config = dict(
    n_layer=14,
    d_model=224,
    n_experts=32,
    experts_per_token=2,
    d_expert=64,
    d_shared_expert=128,
    activation='reglu',
    moe_layers=[1, 2, 3, 4, 5, 6, 7, 8, 9, 10, 11, 12, 13],
    n_empty_slots=4,
    router_score='softmax',
    normalize_top_k=True,
    routed_scale=1.5,
    balance_loss=0.000136,
    balance_bias=True,
    router_logit_norm=2.0,
    init_std_router=0.0249,
    lr_router=0.000547,
    vocab_size=16384,
    norm='rmsnorm',
    norm_eps=1e-05,
    tie_embeddings=False,
    optimizer='soap_variant',
    lr=0.00914,
    beta1=0.95,
    beta2=0.95,
    batch_tokens=[32768, 65536, 131072],
    seq_len=1024,
    train_tokens=258900000,
    steps=3669,
    dataset='wikipedia_en',
)
Below are experts of layer 6 (counted from 0) of a mixture-of-experts language model. Rows are named router (the router's row for the expert), gate (a neuron's input weights, with its number), up (a neuron's input weights, with its number), down (a neuron's output weights, with its number) and show model dimensions 0-223. Each number is 128 + 24 x the weight over its row's rms, rounded and kept within 0 to 255. Numbers have three digits each.
Before each expert's rows: a language model's description of what the expert responds to. This comes from a sample of Wikipedia text that the model never trained on.

# expert 12
Proper name beginnings
router:105093116111135152125132118093128123111131098125136093167103108148127168135089150126123153118114151113123121084131130129113118128102110137113122108167140082117138123117133124142179115149102129152147142079108108167148164130164109129142167136111092103139105111184129113100128132051099102157111100162146116114129154097128101124085148159097091123129119154171140071087134126133129102138140143136103153120153121147147145162104169149108138126154124162173109175119140119154152120103159113114142140120114154149116142122149129093125095196145088143171135138123157088166130139100132129116090160149107134098166110146153102097087114121112084098134118159112139112077131145123129158112124
gate1:152116158151151096110088154159140090101083100146129133132120122130125156076060090144137095148117147124114081095127110147138146138155156127116091096159095096147104153138123151168137114116124141135158132090101134155119137112143152156159120120112098109103167137131145133146145139106168129144102167144124135165140085106147137154151157112119146134135116090179106142152134149118125142082126116127131145176187122114115130094150137085146169119115100118135118124138114166111101121153160139173092139156127105110104090149084144124094114140088138093093162106106161161117152141126124152164092110128111138116122131108081138148130112134139140130136112111137135160109095084135090099082117
up1:061134098107129133128103085099141128114116116117123145133148123134137088151200164135095131108094142094156139159126126137125120099059093091129126122119109163122151119135119109126150138161119157119087143126113124124156146152118123113122125113171146161109159113107150140114157116073099144129158152126123126121111125152123139064109161114124104132157153136121139080137099092137100094177108129125097092152146115097165133155130094187134109159177176123164138143129154119120166137134126097084157122119131138125154143131186092128129104091135142118115106133126116101116132140116151110097154122136174101138101135147139100102157140131107129125102119122107083108158138112129189147146116
down1:134171165135113125095141120148096123136172120114132132121163074083113177113130163122135059135113098162167147131101135116099111138132087126107156111153143119131100140148218141106167092137130125131113107159128116078137095122142147119121111110123145101101131079138130116133104108100136115117124151122180127128112125169115149153167133112136140111130116109153145112156144111123143128129129080141150152164121139120134083124170115137146116117119127132168154092137154163123165142139124160099125133128137126108130153157152134157137139094110095132122120084131126134142114124081090091147189127153114133141105122124052134146162133171128103107109139086130151152141127138138120093138176
gate2:117091141091140166151154096141119108147124128110157105148120133135104100096081127129122100143107140080098127088111109124143096110112126143090130097126126152084147164149180119091131147116148126111135125164132083123126139101166158071152134141118102143125124158143128098091094159107137152118123158134138151162136151118132141111125149102124124116151099122098146093146111139114144158132151129133122159124129077147104156121113128085145138134152159114125141122108136117157123119234173155070109147116142127110146157133160111093107135129135154111145117134159145130111098111157145119118135145162148142130184134104137086132099150078157135133168120102147085112086103132117153164118165
up2:145141139144102110120138134133135151114131111124086149101122145073131212147163097141158126155109123112120135160140140163131155143154119100137127175093135139128119104115076129105132118152144132113109109124134177125125107104097139149135122106175137115127140089143144152157141111141111115137137058097119121152115144152111135178171125090147121116125109136199169166159153097133112119103162100148158096102138146098101113097128136173129146103077115117127134160148125121155118126062133120168156109130129147132151119123118122130164108123099136118138157145109110137117102078097122139123143102118107141127096152149100157120166095150097130115082171151125108140141180142123126107140095
down2:144167142135164129138132105096152130169149136146090138128132132087129169155143139144143144106103113112114097123127143140146143131179133108137097126159124146123138122165114116113070145134126180127119100154155091121110118142135122120129103117100099127098149134148110117090128125142138178090085144126141137128155115162136142119105126135106170159103131125169164107126144116100128156062148139127127146144109135127151143134171106110092078140131136121139048112148164123166137119112100145177147099125154168148128160087151128137134131147118107089140084132102116112085128136151166151149113133125130130120146139114106188073105096161087154131089147111119110132147090128189123101123106
gate3:157133143142144111069139136137095139123126124112129061156130120138121149098129145164110136135122174096130111115127136128173167101164121146150134113126155091099125162099115156144127081074139112160125127150093120127103156104152136165118086136123118181101129167155106081138128112079154152159145188146130155127145101088131144147132138145138097111080114130158112089162118078145139111141127109138155128095127103121099119137164112113134151140120174114159152141140118130109133092135162122140146127184116146132093120155122135144116138178158107130157136134113086110148105124125100144165099095125130149084176099087122094121148141101122114119151161131134112100105108146146117145108154
up3:124144117145152128147089110094137124123161125099130157157153155102168122131154117140100141151135107191117139141134109130139085174118078100110144126137146174163134092146133106104155137142134090143136093105156144123136126138132111102123157098101110107089131128100133144125116129148123146104106075109104081162127119188153104127122084120138201176101082103115139126074129144130120143099107126111138136145138174140141110134102156144118143086143095158099093093102130105086134139142118077114111127066137103142135139077132129088133133071115148146098122136127151155113130135134139127107130141144121154167121167166112142132139114155116109092136115166157112120122131155133112113106111
down3:135166112081131136144091160080120164130182146121117181137129091116207146162118123122134091100109102118165140119133167146140122138092140148134145130129110135088124104100111140136121136116097173155098116084125122143093152146096134174101118123119119139149119147142116129129122117091143126110120132089126138146119148131136086125186142135128130116121109174127137081107131203173135121128141096110120142127150109133167149095150101108150093126112138097102125109141102115141113133097107136146137145142137116105133137110174148112154119144165115125075109098104127157118142170163084132107142116151086147123145153142133141101118092136143079115148119146145107139174130102128128132143199
gate4:133139135127131106129084111139159065184113092101164132125144085098161123127133152122110162144138129081128148145131121128146117112139098115134132173153113126132088120123097153101176146115096141121124114139116159130119130116132120110148102085109124156115121142098156077093115114153145129116150112177154140137138147093130136072115118121128111170154092146156145099092106119140151122133109179125127157097121123131148143170170115135139154158107133111081126148111124117124117115101130130119128144095130129147089147142146133129154144105127101098128143128106157126128147151073075100087139094118085090148129128126133100132124145112188122139104098125191091124101172087177099129151161
up4:177118088115091154129112146133128111160118150146176145124170134133097129125111121093124170103102116111141155121123119141143142112119100110140165114146128115161134100110122180113133128113124084140066084136099124137150132104144132097146130124093089156079105124095127096129144112123142095149090114134128136151108129177144111130120156117058100124118118136095121123106117115098111141142070155163134094135164098118104104140148110124076114152110104096092135158095159116163156112137143130103119137115136102102159113136143142119155185100081123158131127133153183111139162120111142127119143166091103119128126088135152122158143109111094136174119109132153119134143133147073154163101117
down4:115138133162080154163122178160136128099146137180163189143090133138149109128129121135116133160125101163141143207116160156129142102098140108097142160126119109116143132152133107123134121115136126130116161115126127101116108139072076092120150156131103143149147145174088154165162154105111154110127155122174210108134136136144094119110067115106132097111172156155139136108143153094096104117159141127142120130111100143144107137113144120154130143141145117136096132135127137143153136158164139106155126104098151138149097121121106144143118073092134128122113128124106127154123113109133102139127149116120090141110161148158138138121129120115115164108085111082122107074133081150133116141109
gate5:144119108171143104083150117106115125158109165142115119124150089127110110106141165077092117106125098119112112140104160128126083144095147133176118115104141072168171127160120116125159110155155100144105137133123151110101132105099131148143138130159116171101098103120166093092142125108109104174146125165139099110109140112126117114118178108138111092121153121140123154092138099126154090162124146172106100139114089125112108141135098119119091175152149102124134130126138133082148128134122140091163128124189119141128097121132115145148091135101103148076155166157131124089105100102123098149107171122160131110156140086143135115121122148115097125116105173147098090147121164126104110104114
up5:101110109090149135107104133154114155133159133139168132125135146138137111209152096166136122113145154085091104122120117119184199085134117120108102147152107144127114127163143088138105072112147157161143074138132115128147107126153125140101156139131136143118138155143118189165114138135119106133123096160166130136097127124125163137128105128145128140128168139089132091142145100134117116153135133144136162159134115148133099139145141126127135101126132138135144099118117139148079100148133111147120128153127141136094160061103149134142159109141119150128122108100135126130126147078179134112133095153092137136086130082128112097127155131146148173166140094106141145091125134104208116155135
down5:097126134145157146154133114141159118142116152140079151116165135158140149122104111082144124131134126120126156136118089126157124120132166116143134148122204094117139072137094144156151110139159154130119103098128125141104135138153091144113126131121112099127152158109172113113126162157172125121111127121133118138111140126142119091107134124108186128149161112106165134135146111112110072146170113142111166131121093145120142160144138097083112140142118120112137163119119098112107114110156150140137189143094088188128124139145158119148143102138171117137179144126136152118155111108139118060133098091161136139170153098128143115123104101119190133145164110140145146117106137095142105181086
gate6:164165111140125103122128151120126137151102110077152126126139155128121129157100155134112122158100194129120115108130159113124157122158160097122105149122133126115098189176135122153128108160104110121136123118192126107119151137121071172121163131095101103129098099152135107138109140074130089116079142149091170133090149124121110159107143124124164112146121150148148103123096129124140173083136153107127114117124138102182112132121160059100130167132140137135137094165086134097163115138153115138107119131138123131089092123099121102148117157174125131155140117144097135143131142142080104145121134135111087110150113071147143136100151107109159152152110154122145158130104118128141152160143
up6:145111140104156166116110114146155107121101166100104138121147120086137099151144117129127109142109135143145119113121090104125124118119171139122153140139138139178106125110137139139129134120175125112109126147111145160111144118156145141146140121147137153109137136107127115134145178136112145167134119128135118148141110152118108134116170157156119140165156104149126164152131125172142158138126100169130150140169077173064128174128119132139146144130142114169114095138168117111114115140152169130147173164183122159166096124132141115150111111098163146137113144136143148143179149095150109115145144133151194077112130091096120110151153165080097115047151094120166090132100121113147116158111
down6:103104138125183111167097182135126095118130123168120138095122102108117145118135151186145159116167135133092148117145115122127106096117128133104137178125115193148117130144112183135136125103092108083135097115075167177062147139076093114131147133106149134118167160109157104125081122157102124152101142102107104103112136092144132148135167132140115089161151133134163139153134136109106151120137128121144136132150107144110156145124114122154141157111080166146129162134102118069099137155136118142127149137130137109139137118115127116166101119083105160119100119094115131127125144130135077127143109150135109098132116166134131143161147140134109167090116089132163105093158124142144105130111
gate7:104141098141116118117131130083148149108121120093149075107130114129129068119161099127081118122117102122133143166148166139130089120111197126125129178189117086123119147131140129128104107112102133178140104152128063140129140186107137129131173094153098082094151156121117162111144109088129135142167132143134151159126147133134156170113162083120108153108124119075146135126105122182134131132114135145156100138154113136158111136162150157124110162108091098130151141112142125115105113115124099127108139145134116133164143152135081165094118119147131110112126112093120122139133115179126157083132132097126087117091123096111112096087123081135150137135151118128105112132117152145147114144122
up7:137133106141161127118150142134117172124121125116088115089096132140110116109134111095127096101164108135146159125122113135118101104125161122178132088144121123098104114094146139168107122103101127166126141166141139100107144124104152121095110118071111141144100066117109142133156104144117084156096140122134125115136117148117100125110112093165107149117146123074102130113100122084127120149122080102117121138142130135112093124150078171125115102111134131096169138109183154132106111154106119151171132127096148134093144189122092155134092162120110148113113161136133102138094107118091041138108112141102093140101136147180110098136144148090131122154144131159116120114141124125130081118139
down7:144138141130114137120141131117132168115112150165137083143149137153132144125154148128146092102150134144069144111104145110183128208075136174134152138131125159113121120119184144149130132097146120102109150136143089161077066157147131139119172113130136138141112144114108143140145120120138065108150132114145089103127180165170117161146141088129140100129092131138178117146142102125137169113142156094178124107169140169096097133124140120106119112092137168149091127138107125158126149132099135163094113140152123152142098149109105109149120128151122149136109098133127112122123157143109120182129157133158152155107145126127136111108164102162142090113101116126164135154116105131112123147141
gate8:099144131168146148066117122119120135098112168076092136125159109134187117113113119114109146120105117108122135138123131140144117132094128149122138114100145148066112098123124180130099108154118122128128103121092092088160151134114165151170080170131142133055126177179071082136134125153130147129116129114149130137112165087110141139128125127117106190126091127099139137115110111127113107144130121098187132143140121119130105105113165097111131104144142121107124059124122087139135151135095120122100136151161129147125119103143120131080104125132113153115133152142163139140153093104165121142093107132127100147113111125126140150110151140118118114143106149153084090129118101149114168123087
up8:111153131188139135164146144163107130113137146099099124129130167185106136119100138183153142127123151141156129126176158136143149124117118133123178161086126116111129114131114135184141192128117099142127153154148129129167112076147176166109096127120097115095109128110141162182141124150143159182100148124130106110115139138155100104117163077134136141138133117108142125127154109114147143098098084147080137131090144131097110127099150108151115143098126141137155135145149103111105139131148163127127124101103098161128125157168157109146137170119138099141141079121121109138160149149137127129087124185141094180123130128109120157129145129134082138136087105143119081151123138140102119139120
down8:142144120135112105109159083156078179125142087159143144114114108101091129140126152098109130128131133152179118130125169084136150128146111115090137090175150113120141119119106110174122105124123164112131120124129112106117163122144136132116131131109122125157158087110140167099089130101092173129109117124094110111135138152124089145095150186130149139146129132115133099135130104152116118099093139090110132152120122157147106132138123121136117111157129161109137163132130125178120187128107083083101116164160099156111129118161137139140152107125111115110117148148142128141170138110106136154045121156112089135164097156159127155132087113107080149127119114122192103129132085121100132118159
gate9:130128121128132133133147145106100139143101111166110121110157114142189104146136157129126115176131130083169147122110155153130130144138087142119106149154110136135129159114124134113121112214134117138106136098121110131150096188131124122122111101099109153071132140139061132101120078101138103137105126113144142147070131139173117126163116102145177119168122131105126115136149113113144200116154145123137140168120110128171099132130124127147113143135104085113096143089089088133111098142112113120081133124127113126129159140150138063127130138109099169132095101123146128107115108122123096130079134122084099132147108109151083104085141126088117127133143119104104126127129130148143124121077
up9:130141131114121107135101119164158146122179160123138127161096160107091177117121124163156095104138130156091123157151124099159142104105148124144152128122156127135117104163131126132132134071144146125138153163140132158107149102118151133140120121170156117161138108089204127127123132159127144156141121153149112113187155118111134121135102155114077127107127146139112137124124118102123068120118105101122118075111169102082176109118155162136143113114161138141152112148180149125157124124137154151141102129142133110122113122103135183109119114153116105135157136137095128147132149181143131143181102130174156120083151141099174146174126121158157109131145114155144131125115108102126138123191
down9:122117118138137088160123124123138097115145164172170137153131155116129086133120102095120112089127109152157136109076146150126128127108182129109115133096091129118171118111120154137155118084093077137151153111132142139136144108089119101135135086150140121111147120127144144189099141138106168078161125134095093100135109102127086128128155081141108165122168112131126122125098167095108156104128128102138100119138128160155098108136112191126116110136135163139125133190095136098150160120138120130153137100103097121098129096099118140117104121125131107095103135148103114152093161196125141149129113135140129119106122159173130098133143104139087132117127111142147111127189155139147155102150